{"moe_layers": [1, 2, 3, 4, 5, 6, 7], "routed_scale": 1.41, "balance_loss": 0.000547, "router_noise": 0.05, "lr_router": 0.00086, "num_key_value_heads": 8, "norm_eps": 1e-05, "init_std_qkv": 0.0244, "init_std_o": 0.00609, "beta1": 0.9, "max_grad_norm": 1.0, "schedule": "wsd", "max_seq_len": 256, "doc_mask": true, "max_steps": 5079}
Below are experts of layer 4 (counted from 0) of a mixture-of-experts language model. Rows are named router (the router's row for the expert), gate (a neuron's input weights, with its number), up (a neuron's input weights, with its number) and show model dimensions 192-255. Each number is 128 + 32 x the weight over its row's rms, rounded and kept within 0 to 255. Numbers have three digits each.
After each expert's rows: "comes after" lists some tokens at least twice as common just before its tokens as in all text. This comes from a sample of Wikipedia text that the model never trained on. Tokens count by the router's weight.

# expert 2
router:091127185123100144137112099088163091122098147138085169104169099152131071194083131106102165145172161151094060134121171145131146111164177086125092187125102138114180143159132168116103096128152110
gate0:133099079165157164169089098150127148153150167135157107187141184108151163073126149112149123109095150172107189113145107171105147173079182218190054127147109166146101097160144177140161177127121123
up0:176138118132101087105118093141170139147031125138159200147078115119147171134122148138153111117159139165113129125123062149124218121084092160162066110146128124121161166135089138148111101120122129
gate1:156132123169156168104137161187131170141151124125091033096099159127110165064157108055078130120132152109097129113153107119112163129109109166098052149191148186108125141097138179159105086141123148
up1:070065093140189102118172123125077114138227089128086206141167126137080171088125146075153145144112119176130100172160083075153177114163099143163171144132145171159153164145108197119163099215134060
gate2:165102092128124152080115139111087123093121105223110196143128111119115123139147131179178173109100138124107120140113119141130113103097141130170154128151156136187105089161113090151100119101145125
up2:172175130119159108152119092172114113139134087134156135110134182089108072109129136050104165143086141180182129148136118086103071120150119157066115119085149106160096131105128098155075064105111104
comes after: "0", "9", "1", "2", "8", "7"

# expert 35
router:124133099102111179105101178151135135113124101121072137117127175129127126093195129089070123142146134180152117167133051133138155129106082095145137111092106118078160066163129177102170106075167167
gate0:195076132102167111099154101195093104185157130170113137143117106133118171117136111170150114110142119067203111119110159118104113128142112156157144076137116098093100134122126165171099154174119132
up0:111135118062135148125083111148150130151080078145093084063156145112132007103138085071098138117088193101100100105118166061121136113149119137178121113124159140164153136106117102061126155088119092
gate1:141138112092162192143173116058138105148140103168114123121138169094088083085151190124122093179129154152119116132182094139140098189159146139109164171087116185140070122122119140123166150134137163
up1:072125088155150130107113135107113082094156118129145051118207139163091126157132200114197138104077100132079128076125079109139094158141141163111140166150101187133135146157121139110174139077197096
gate2:164129121126083145104128103130100125120115090145123148124135200118085150128167060154108109118117121159156116110110133106142137056146073116189129144141140176099105177172109175120160129166142227
up2:123130183137172140104141143105163085096150120134093129192116125092068086143136138118152065140107139114101151157082144130096083156184135189102140086086132098162135165069134127146134151181092088
comes after: "1", "0", "2", "9", "8", "7"

# expert 27
router:140148135149091106102088143058125101081075153135137095165127165134122109103173097093214152100168094146114152141152159183109144092175105145179160137177197136161154091132127147136156135138120181
gate0:171155175135052184143078100072045140142127160112114155122109144117094149083124164118161143127135106088124149079112094055148120140171140209136133151128127128093111096131151181172161099139108162
up0:126141122152112158168121108104093137136173084108173173118136167145094078138114131189135102109129091153175171122143103141153128178088114147185100080145109137105136120178122186102127144149109188
gate1:191080144205114122131168121121094125142127054156101103124138142144128139116148169096127148106137073163110096114131117092101144122164163169139117127158178142127189121161132189130109113192121091
up1:208161084149142131168157151151120088110143162159161160147124133084137093122099088109127153094137125065161134111124144133176110074111181100162196123102134143124113139109214103053159081072122152
gate2:137145144104092145178118170184118143099133139184138150159103126177137197154180160119110103120108120068143065164153127117117104105141190135166085119122156175153094107105146120159167182176186120
up2:128144155104145144137114052133191133125060095131116155116095091073137153083088168158129080094158123143179200090172108135109122086061112141108193059163114102154130149157099097158081136110061131
comes after: " ", " the", " \"", "-", ":", " of"

# expert 31
router:109126117095127134160109183154156150142073145150105113120080133153096157130118133144143104153174136136141109088128155197071144093125103180160106106057098143131089112119090171140128142149170160
gate0:097075138102099115136101153190128075104123132105085148124130099143111104140179161119147130176073175124101096072142140111113134171094156149127126044142165156147127092105109079162116129130136148
up0:108116122071086096127104115170148130162101088138147163093100093152132109121062144143127115170138129195200059089109109121134173125119144187155130061170142109198107085055110119162103157164140117
gate1:094176129150140136123136112142073122062154184151079124139156097133122083107182115105126122121099190123120152157124101015083159137075178122199143111134154130155158137098181131145182138116127111
up1:118077136124127082167115090156110171107129110057079163145147147099080144117155067093173116138099083135158141098176161112175110170092171138100130075171178088146157176130149098092053091167141137
gate2:134135085108148178101129152117119117149059108147153157121106130093145118117112130115102105125120093127138124140162077139100169125137164135145140128072119137077145132156219145145133076114120131
up2:142189105184128175163153207121189130186111115174187152150163129173138153140132099161086116178133111131118126100161089129108126184140100063132117122098092162096144126156113188100140118061134056
comes after: "1", "2", "0", " ", ".", " ("

# expert 36
router:080141137144106105165166137091137140129155133130106140131096037083120184131115125135106119113096161137117117150173138104207145146083200154121179125116118146168058119130116097138131137093188158
gate0:109205144168076118076138155146153129166126132126154158181126133136173134158092144160131079079069139103096091094181107105126141142136112149167165151145128124141075118074214127137142168134149148
up0:133150186117191126152135105106084129086080095097042119145171112094121121074121126133185145092148126106148167127145116084108110100135135136099171177137137094086110180053227094070089117142154115
gate1:119111158120131115116157165095151122136131147138162121149069110104083092061138079153177162160174077100176138140131111134139129107107135160154154167177170102067112207114147086127095136132135116
up1:140111181117150149160130044091162202118106159166108161131099121103156061133145095169139087098157227149110094171159120151091110148073129100137141137101198074047126115091144156151142131126129086
gate2:122168110143084176156147121188180150202165175147161134163138145130141140151105142058083137143132137134168112131134142137123192142134130045033076172128113163074185097128144131186154092109089115
up2:074114164155104146149133098086131161144105114149165190119071110045169099110095207083098168163108132131129102084087104102141117123123119126171131114153115197134107126136114137114084110119135129
comes after: "\n", "0", ")", "%", "5", "3"

# expert 28
router:144079183110175139136135115158140116140080184183070094108103123075092091110172125180069173105186100173095113119116147216130159104139072121192150133164138158149089139094122122150141106110131134
gate0:109139112138088076110154127110072104099157153088100112129140192117175102145114196097097106121138061102169148176180148097123071148099124133100138165106138157126143133145139166175131113201137046
up0:149141131135177159118111152131207123190150111107122142131137111117105148108110063198148118168132182087160133099175127129106187137166129114141092129119149121153099145116156082131097129124090115
gate1:146146124114102158106162149114117152130099163145156134138139098119085112128244146157097108120164127176104139164144115135148148098116132103159202078106142120121153061044092163178121105076094123
up1:110172115140093125162143130052141124134099175121107134168113161206102106132098156119152121098129136136108052123094110128096098092108087150082135182153129125074095132088133131117104162119154165
gate2:179149121140132149124105201160109090118141133134154115140132150103116140108117154162099075144117098141125143154155084126144135120164079049094187116090130163137109115091083082135168099058130123
up2:128110173120176102091156171154145194100129129107158100126139124105135111108091151155167150168129158137111111097108190150109153117115146154153098154145138107178107166082164096145102143149093155
comes after: " ", "-", " re", " (", " pro", " ex"

# expert 24
router:089162119107172130100155081110084153114089070115124114120109136159140103096094124149150135161101131123107108087126143119118129139141175169097185119129157102138179205103113071147106154160161149
gate0:132048147112132104082160126145100136133128173229082155154124154101129137136100167107110127148111101179128127140171149110132165109096125132126129146088134160123145078053114143139089121122117138
up0:133154166111158069155162142143121171088117115088181135029180138146118130089117131126113147106093088163119079140142107083161139139107145107132097107129135226190104184139118090140138156143207115
gate1:137148105075132115136145139135110135215121092178144128114106135163102138126114106088125105134182106068086205077074121146125212117168140100147152111090120126160156169077108096142153110063093086
up1:115154148164135108092148158114187168126147118148122126094097132108127135152142176172137129144137169111185136156143115136156191122117110139131124133091115089096117137136094110103120104201175090
gate2:180145168083147161124108141140180096103130124128129065132127110115102117165159174108089161182116164177128120111130103186109065111117099111123138122196108170119104115149130157074135146074144147
up2:134126165109132090097124128159090160188208157142176125141131132130163126145070174096101170116083144114091167113113137140142138148093124125106109110156098104095115087085107111146147173149134096
comes after: " |", " ", "1", ";", "2", "3"

# expert 17
router:168124104153172166078156120081076101134141094159139195147157106132131058155097145087177131136111095097183116097148106210102096112112123118149110158073161110114146074137160162085091066105059102
gate0:175146160123142161111137085142120087135168144195087125141104073069110214145120124124174156122193173132105149106113099129132147118136112086064116165111126092108166147146153163081086120179100181
up0:112108088124121156166055135161137142178081156141145115211171179185164101119133138165120086176089101139132127133160084163134126115128088164126148181103090188115129159172147106107161110090118109
gate1:085101174126154122161112102105155172090132114126123129134155068147100176125102136138077146082079133142109117166149163107128117116099180081107142127148121117075066101081140106149142144126136132
up1:173119155095132160080212155144166061207141138114155147110079182122134085098178076146174114147159115107150135027146100200112116117087105206136107123104102105139180144106145136120111087086101083
gate2:081169140137174144089188129137120162144172077119143128160073173142120128120129134096198077062142154174112122097165170109142110161143091058077152136193089130112053105134111144112145081117138155
up2:178089160155148183089126113156145106096077125181102145153143092149120133108142139138086147183089110088071130137138152154116194139142131140094116107094165085185132064113099127119078110172061125
comes after: ",", " in", " |", "|", " the", ":"

# expert 8
router:082151123140143045086134160128114096174091118172139050154098136140173090119148119083134122175109142131162104085182185146088134092101063104158132182164122167084144130165156124166120146115164112
gate0:172122071123107122137177107153148102157124125127062136102125149129148164124097108151062043138153131139107179130064099109125143060118143092082111132137090131127124117131120161156149142053145110
up0:136165112114142085034134139110136131162130175097184158046094055109191150184146044138126164128095111118117126127162134140133164000120131149122084129141063168131113206138117169118131164114110049
gate1:109118075095148081135121152147105103134139164127113122166082149109114172171148172138107171112087107107158103137128129112113183122143067137116146090081140202127107120143104117128119069101105103
up1:152135123129134113141143121081212105114174120113093089140136159105072123128110164135147151131109064149124106131210175162152106198156130082122125149093186124126132152163135118158110094170163094
gate2:152110195067099115142095141176191120138151216184146140086179126191114123146155138136115156167129204099119108091094197122136094101080170132143147090139098119142177136092084079073140148087106092
up2:079120061128166150099175152096190153116082059162087099145111134102132171217083197186161086114129055150106125073104072117107085100125141115131123132152091130115154108129080142152120158096164123
comes after: " in", " In", " of", " the", " on", ":"

# expert 15
router:144091128067168127114137086116085143089189125145161184188123077142062097118081088095115127151125104117200144098088159098120121148108126147121107116113136117161117084156188143142127130126071074
gate0:175155137184095121152137159131181053102130172170159134129046056117100154095144126162179110111139128166163147154140058125111109155082177059147133141144118166074162197106092092126146113117149111
up0:136156111127101107139116144125129154199127100172122106167133140119174095123128149094139122177120147103100110144108129129092125129150123101115117164139149174167181164116142126137107136087118120
gate1:116140089121163157097107109141134127169136188143132162191154070148091172114104136162083060112091102125169151152085065119098112134089117143103103099122099097090142018133133103136134161155082110
up1:145116097116158156085115157115169170138139180126168130123129195085150071187165057134074081079103076095140089130151083094147137094131144062083070089183118171092119159186142110090092112124147121
gate2:148188117104143110139161118124149142157128129140139106109150145111096182116140136097142101068138146121154086082128115062113081151137180108123105162126157069089091121161139153135178010071145134
up2:092058144128100085109083106143129105112130122110077148138153094119090092159121151137126150212097118174099169155092143161180105121138160197179138097060074150128123144138151102113102161202126114
comes after: " |", ":", " and", " on", " /", " to"

# expert 19
router:128097166095184112188165124139113127155145146131093129124150180143137131125141083177082069152166105134159122088094101059155106151132148132141084178113167123111184198188143105145108077131127088
gate0:146147114148123137156094167141137123117118163122100182126133121117183119107156141079090191120109092085158129057138120147082152135189097142126094195123119153184167145094115160096121146148130123
up0:127173076115133198131155129121131119119096186101157114123154130179154136140070120142095125159181109088151066083165180095150133124151117146078116101159100139107161101126136126082161110130155161
gate1:144186112118129103127162121153091107149123122180130111118122170123144060135144158084139112154125148089079158134101172107120114116143153111124111123099151086124077134113116114118092152069113142
up1:100039185117127158152111130137154135132133108131143145144109070177175142086037133131139079128142177176193097127141174167113075138088136131096165151123119107055100160164112091138195172118167089
gate2:128157175101149087179119111156089209173132125134196140139158157143106144123098106126093150068127073132069124082109138102058142094144080092169105148087137135157145090079128099168116134174116131
up2:110123126126110125121165173139201168088129084115103111139135106102125059142174157200113143198097103124067123100105127190131166103084201139239165180114123117088115106094156126142104149114123141
comes after: " the", " The", "The", " c", " St", " C"

# expert 20
router:195142152105072143074106096117130122081149172169138187165149135146107123150116174059176150169125115154161131125156168106127154125104143121165171164161203170100106108115139134072131098133141152
gate0:060096190105115156133088136120127119129140132145136103157163119100135112132121145182093145119081140114084120108126165091153144196080143073119103144098133138148098142159059116115141121162141194
up0:164150107121139140146116084167110151129085121143111105178176080183157127110131106187138109107124110115134111139152095150136089133173122150158093131133159135150094077123200114171131111099117130
gate1:116142177211124126131098080117129148114113088127170111099140143123166129124142117161122149155166172165168122094128171211161129114112109181152123122070094151145115051140171135075173157142140083
up1:085142129174102107199104099127073086156052158165094172065117083054126139121150133155165129060099128125120148066108098183115164113119127177148141160100102117075118076109053119123147152162132110
gate2:158106101154085101160113148159090091143131122183059129161096114177084106088131173140137107124116137037108148079129122102087114124142121204178091104101154090146076130144144108144140086119118101
up2:124140095141100133080136105116096137157102135082131130137144189114104090153137090093128109152108133097108085142118154100178072086175164140144123141152168109149128181149154132159103100118190171
comes after: "\n", ".", ")", " =", "==", " =="

# expert 4
router:110147073123157121111101177131161056085091159171145117152094111158186120150149127117176154073114174044112162126161113198107119167091105103177182083113109106171151072100173102159124095122161168
gate0:106145103149160093162126139107143165169186152069162095074122113165177093159116095123168133105146142139170148072118122148117140189085128155118135119103138088147094173134125116172125120129095163
up0:132127092106116096083084096129152167106090132025132100076113111145147165123064094091114137077109128121088172127110149152106076152106149157123164150085109138164159070086128077129174089102093181
gate1:143136128153116183129097135151070154136145180163141162076131140077088134130148171170087137180119115126119127141048092140155161116148121165149122065107140081099132151086089129121098155106136145
up1:130157095139121082139122136125114128211146086156174148145142163132110088048179128144140160094129081155194130077162124135104144164146121110107152141126118115176130118113138132141131155159155130
gate2:188104110091119147162120091177123075197157148059180116115104171129117223111148111122150085162081123065217152092162084128149133146104106158174125104083133133071105116164110150102142125126122108
up2:146185152111146085180133109121145132132040100184123096119150079130114115128115150095145115160139097161142135156154077092110150140150126098138134113110125099173096124085222126150151108103158159
comes after: "\n", "-", "|", " of", ":", " University"

# expert 30
router:118153094161157087128157155136129143107164112075121197150129075131108116123122102138176156098134094083122111179111142131006142149091137099151094128125172167164133129134133092178131072138121109
gate0:145140135135181137123129121170076082074155161084120174131156130141153143157194128113137185100143137168083158140134156090110113182096129140106155150104093124075079079075127144128010110076077112
up0:185152152145121095113159148160149164130178105128086094150120154112119112095138102136132083074161154195167128128146110109089160173063132197161135074152136105157058128070137130121172152157114132
gate1:098107121163154160098140132106178082145076125110152159069115048174154125096132122077218114108182151129066152075139114121087148108101152101130112171189082091104129080163159108105148144081036129
up1:184109101126122169073099172097132184119170104133163119101113183141155101144121124186136161158112165114123077140170135159087181136131141156093154094146101131180109164139164170123141076060162141
gate2:135096132138124077234124145118085115126226160166073143182112167139140155132087122115144124115127077138176186129138129163126140109146120137164183107123137123077108131152148130138090107159124143
up2:156092181081125192026163066094114139108076126105160116061094064125101129217092130086101146142122136126126121171125096117158112155177174134091149103127168131124135068143146115131122131090149140
comes after: "-", "==", ":", "Personal", "===", "|"

# expert 11
router:145116190139128154157134115089112187107066146112098178107091110149123109139080154127109123118111107122124125160148101140108085121099153107182139180123134103100151144069147082181073128078085133
gate0:117139159165099047165148136110089102114092167165112108136122099122158154091171090135121123083110125075133146164130097142094064157153164209169169156086095165094113132142114151137120076158063112
up0:115111119131099150123164134126123187193148131116137167166147153109119145129101150152170138118104121130075138220121133148116068225136101133121150112161144171136152138125132107150171123101099154
gate1:108123126131075110132106137087102120120153122138126128077156085159112096118144110099164127089116116165188136214121097097098110163127151082138102129108167143126150101115128126142118020101105120
up1:105163090131111092141176176108130116148122118109191097163136123144067092168160113107132063141115130147147144135128101098146099135093102106189097146145130079112098136091105129120112107140113129
gate2:134073109144090188165167113092166118111122155099114123082159130063132095109116099132226148146184165155056128078104145112137131100086131084170118147164115163074095131064053122124168142110106066
up2:091116096207105119111154072092094176163092104157121154125127097125099112137105104151094170129105139087064128086131122131120141141144110110162139146180136148121131179158166160101128164136060128
comes after: "\n", "|", " ", "2", "==", "==="

# expert 33
router:161102119169100153135109081140064077178099157108122141099130160138125099137162134214137092111095082183134116121126055104153126079203143119141131110125134105155150158155085170114165111151121146
gate0:183102194131103171118154122126119151117126111173132130075141109105179187206121107097111179128141152163129199100118101124109123086154139075100141115091119145135086076115104136091140062095141107
up0:136141103155213144153180124164074095124121162111163166185114111098104163138114088133140121125166106131124111118119103152071096128142067167155165118089132088168191151033133121084119117173105132
gate1:092139076178117198138086176112146123107186151117041113119138137072173122103123144093102085119122138090190100087121103170081155119123132127101121107153093136099067124171172157138073121099099179
up1:094099129166096124158145167123109101119137166091065139145119117109081126111131077092157118076087122153083123103141144122160075083075101085160089113136160081120070141151122172154073051186132085
gate2:132154108113131097091090134144126111080141172151108072099135091111124219177127187142064117101083128125119193158171075119154136166166144130034140188136110189082102116151115153139131143147118153
up2:084135107132131138176161167155158113177140220191107154126162106137136116103033140107094128129122096127126119141126159150062121162127140172145151109146142176112099108128122125169143106110115156
comes after: " a", " the", " an", " A", " his", " its"

# expert 16
router:101120128163051179160087098176161140167161116094133158173100166113123144090126086103154120119121115127116128162113114167153097206153107118126161090151125108122107113107114140091164177107058153
gate0:237128119062150093148125118108062115205146136159150151090144136111136120147150112157129085150215135108076108176126127171118116084127141139111164074147095161087157148106103161062118111134091050
up0:127105151139148136069122196157141139127149155189140134174124097103143133185124105122116135108163165126176184182096124123138203081151102125049161132059110085111102130100122111126122132101101109
gate1:143079099106150166117151158151089105084078133162087082162127101103110170097093144112151127121121128093127095133084166137136121129173139128195084110089103155100100107166152101148076154140105121
up1:105106114136111050122057186123142132082119178112120116102173119176075136148121110137122132131164146121163137110079139132128168120161128151154123116072123113143095144149120105158127139148151171
gate2:142073181114116140110158136125121130111155067128084126120156114139136089103104206108100161155108094114077090119105132128130217157108119171077099147090161103129126135149151161118128107140105123
up2:156186126167112123123116121084115139132153142138119137112179146125129095148156100117205081079090167135110113097143103088099117147203119166144129107100098135128101115098197174107081165149137072
comes after: ",", ".", " that", " and", " but", " did"

# expert 23
router:125170081107090168136089076089157172123152169192147123135106102107118130161138118166152123128123156147089173143165096107123194129156103118118158091121114105131211143130138098102104146126059152
gate0:128132138133127133164148139107128120166093125143173066051143110112123097109143192102158186115139110151101168111149123170114108121135075127108142184077148105098113104109102184076090046169105125
up0:130162120113130076156154106197149184149107097139145100170153147137165166138048125059101061130135103153159130084108173111115120126117136138105118134131132121119142109084090106127145094111166105
gate1:101101068123067208119144139106143092194176159102087120142104106162127073121113144159080195183152155072158180111150168145156134184138076120119145069112115153147109131131133117076167122150118131
up1:130164140085092139193164125139135102120134100164119105109143090082114071149068147134098153158151156090182163093142159117139174142121121108097160141098112067183103127114158156116136183070182126
gate2:069143197138040151130129140105157129118121161139092152092120140135120103142099131118131141164172134153122109115171156168106180116116157181118150141148150076189112102138065151149098130177130082
up2:065113097156098124114099159120152113144085121149107107109149127108125083148135191125151069127114183158125122144193082143147142159138177069088137207163121111094146161171057070143088051100156120
comes after: " to", ",", " and", " he", " it", " which"

# expert 34
router:160093129053128113098155106156124120078090159138114116150116098151117127081133157175212131132107185147104165145102123095170058114176140107119085123107144131093122159132102189129124174071124176
gate0:124078123250146120169114087086127126108156170080108075105149116192096133109106087060110075132130140137144205132076145099153131117140114123179183193119103136101112136121106156096164112132125095
up0:095148115118163170146092089131211088143124118149108151161091146150142110146128181137110131122146167122131095143229143133131129166061144091118171101052104111065096160119130076132091114150145140
gate1:144144162106067165126140145126109134147068124111147141135124133126119146122144156165091096122141040151179101068051075124135113134145068127165106139102123159127191109131106139150108124091120140
up1:066107141171126085157169172119132112119159142090089163109090088120155156102102092059121105111121102199080152140086153074126178147104121142128162147170080150150050123147119153129112174120150104
gate2:097050164122104164089162144050149184113138137170146179164110140147202145167155086046137129064106126106098173149146121102113123156142174126168224122144161127144224137050094123148142158131087125
up2:053181116172185080110142108131127186112145138187086130107122162117106108141113090145127080164092151133051133089096137105131139097096043116085154086113114096171088112117209118170135095124066147
comes after: " of", " the", " in", "'", " with", " for"

# expert 12
router:104078068097159126099153065125100139211124099107136148134131128124120157095115143139152072164134127146104118161131156097103070108138166180117123108067145094193109141092114070192124118114149109
gate0:166090145156147132141130129136118141089146207124125154135137089148202125147107152156127138086126115154053115099135110104075179120132133124096124138103119121169113096133078117130091219061116103
up0:165133129077155178151045125128122102119117130165126126118178167072125106128110097112109160144087153096151093132147129154155121131115095070115091129093195084112157129105186110109165128121142083
gate1:134045123111132186130150107154135132110095124186177150147128128146116097109130096107107166109154125079121126102093140128101157142137101127121120134133142179087164103152141137096165135120127094
up1:078126144127155154104109167118170178159171119062102115132063113116087062103115154122172148140101180135084148128165124118116092141093134130153125114133114063139135075172080100155089119133183169
gate2:110144117150124146148115136163142096161139109177114125131096133070111157203154122084151186117148147133116088151178120164109187139120131094085138082111123109042111122135057161141130043195131079
up2:131166154102104169136106101122091158078177138103150153156169152153133158130107186102156089128129131187129122200147170125128106134131148104124133112127119095125098113137179136198124124120160123
comes after: " |", " ", "1", "2", "0", "5"

# expert 1
router:168145204130119141131150162120168125158096095199132181155145196131138104122141156186132080135129079148075130144108175194118179134135111125063069089135111101084134126116086175141106113125155150
gate0:084174109158106086092088123179079039148154108151122102145120117090144151157097146139143149108120123130122146164107116178163147203107151095150116115060114090092154047104153172141124091174165113
up0:082087126169145134130120147135108085147151128141141097137092115167123152149061206118182150116151096175096152105127129134181139128151128082100128069129140147156124134140082119142118045190135096
gate1:089151150105152130150121089163134131121123130108144182130153105136134142140144121099123121151114101134077107081153175148163188178143137129143140187200121123162090099163157139076144064126117180
up1:173106097083082161126149149182092152141137121128128098123180100162180194070173174143079119142120111101110099033129146155112179128153175218126109122090140110133179106077131140178140119115146142
gate2:149102172125103142122100120153125169130109090137109107114153096200177041117157109148093068124088130081127162164156104162040153083106133145129102086137135129077092156056124155090051144166090156
up2:139148146162102078105124114102138123171195108050103238136119142108099141134087056124143156172135112076142143132135106105168127154149137094118128159153115153151132114150144080140131115128137126
comes after: " ", "1", "2", "9", " (", "0"

# expert 39
router:174108146149093158093119143070177142136129140136102142152118121063114155099107166084134144069121116167087179114122148089138121127088136082115097089149116055142118141071100084088136147139083130
gate0:079130122100084167185109171086094165095165131090086163108078127063128182174169105072077147182099083099130135095103131136154102143118181140113167132119125145143145177108079132093101158087156165
up0:233174153086104094136130084164144087160064152179192101196186110139130080121146111094094138084140157131112162165145119126124119084195077121131096134095137134196125085152165173108120121145123121
gate1:136132114106088134132101116148119166108117125096064157125096077151119161097137130131159191106132066136135119149076085130109109206204181084177117106127093066138111136164119103082114146110129139
up1:160154076119198149118067068102121097130111138107183125133082128129092146147168118098178132124118096114174145109183146132127130042075116101082191119100098157130132106085134107157120108102098134
gate2:092133126164146106095146157168187140150158124142135160176109146096154172196171151178156143115114139090173133139099171151094123154154112203147185162115135115111175138148224160201080122110078140
up2:103159177179131156141116109114181129137192177092126128139118127115120181227149118127103096092125073185072138200116159081089100085098142104103127119128131145112108144115109159173121122161081140
comes after: " was", " is", ",", " He", ".", " he"

# expert 3
router:161151105137149085148112127145176167098178064112155074130065072108139109115142129193177154061079212140077151132120079084149075132125091055152127083141101137119095154129115157142111151126143114
gate0:141122122132138125167067132139080101163120158161120143072121123174095122136111123157145148146188116116141117115162166152164120141115112124092161092132152098123126136177113169118109218132102122
up0:062116154113116127104190067188148156131171119121128137163146123137166148116115065099105106192147169125130152161165104137131080155092084173180098135152110119080131119137072106114190071088129092
gate1:201145140098095145171104146106140123111096148160120104073130131199091122062158148193134135118155101102133196111089124146114166143142023175121125092095114147113132134092090175135123147092131079
up1:128098136146083078118126117086177088112180147072117104085139130175140104117137157099161171139131146106139137111141133147159133152191100178163128062099129143077106154071122139129140116154198078
gate2:161091130146087136131137093125050123132140145157119118146133165093136180120164082139122084071098145162153143126147063095103078081105142088156092122127167122067092119107089132107126118141131133
up2:092121120087136083117091137070136169164128111147081103174147156174097145135081160148157093158169155117101128135137142124133095100148111147121106139117096180146107115110152119140177183118130133
comes after: " of", " in", ".", "'", " at", " to"

# expert 5
router:100167130146105138138160111105145154134170131085110116129149199138174142092167067165136094166150113136065139110064110094108163069150074140114166097096138123162149144075047120157144131092093126
gate0:147173153133120133177115192134117150146176139116161142117150156159155104110156118149121127080203091174122181103126105121084174123096083118154118118088131209135122127067163087178130215097040153
up0:097088092137094154147095151129156122177100127145146126146157131105118127099134167176117109083117114123163077070152083074091134129104111119136110108132110211107181111123106108140147147130104112
gate1:113138077141101145102123142163120104150138121126093089145067124141154174145167146122104128154120145149064186108134122136080127137123153145161034140135103125145107090118047135195125128155134115
up1:140137171124169129138144147158176091149120118122071138158097096151179166115061123132143136124064095168160097078100167116139157221123144097058092154109128071121151045162084187154071093130126168
gate2:172179122105112204084114129111095151135161131140073136147102124154141117143093160116134130111138109192141147142135144130108209136119127151093122135134140130111208142085088092146101108089110138
up2:108137171121051095154141131087142194172152124165114158111130127167124164124106130144085080101074114159122152068094099137127131098153128159123098128070157128144070126114164111170173110135115183
comes after: " ", " was", "0", "1", " is", " were"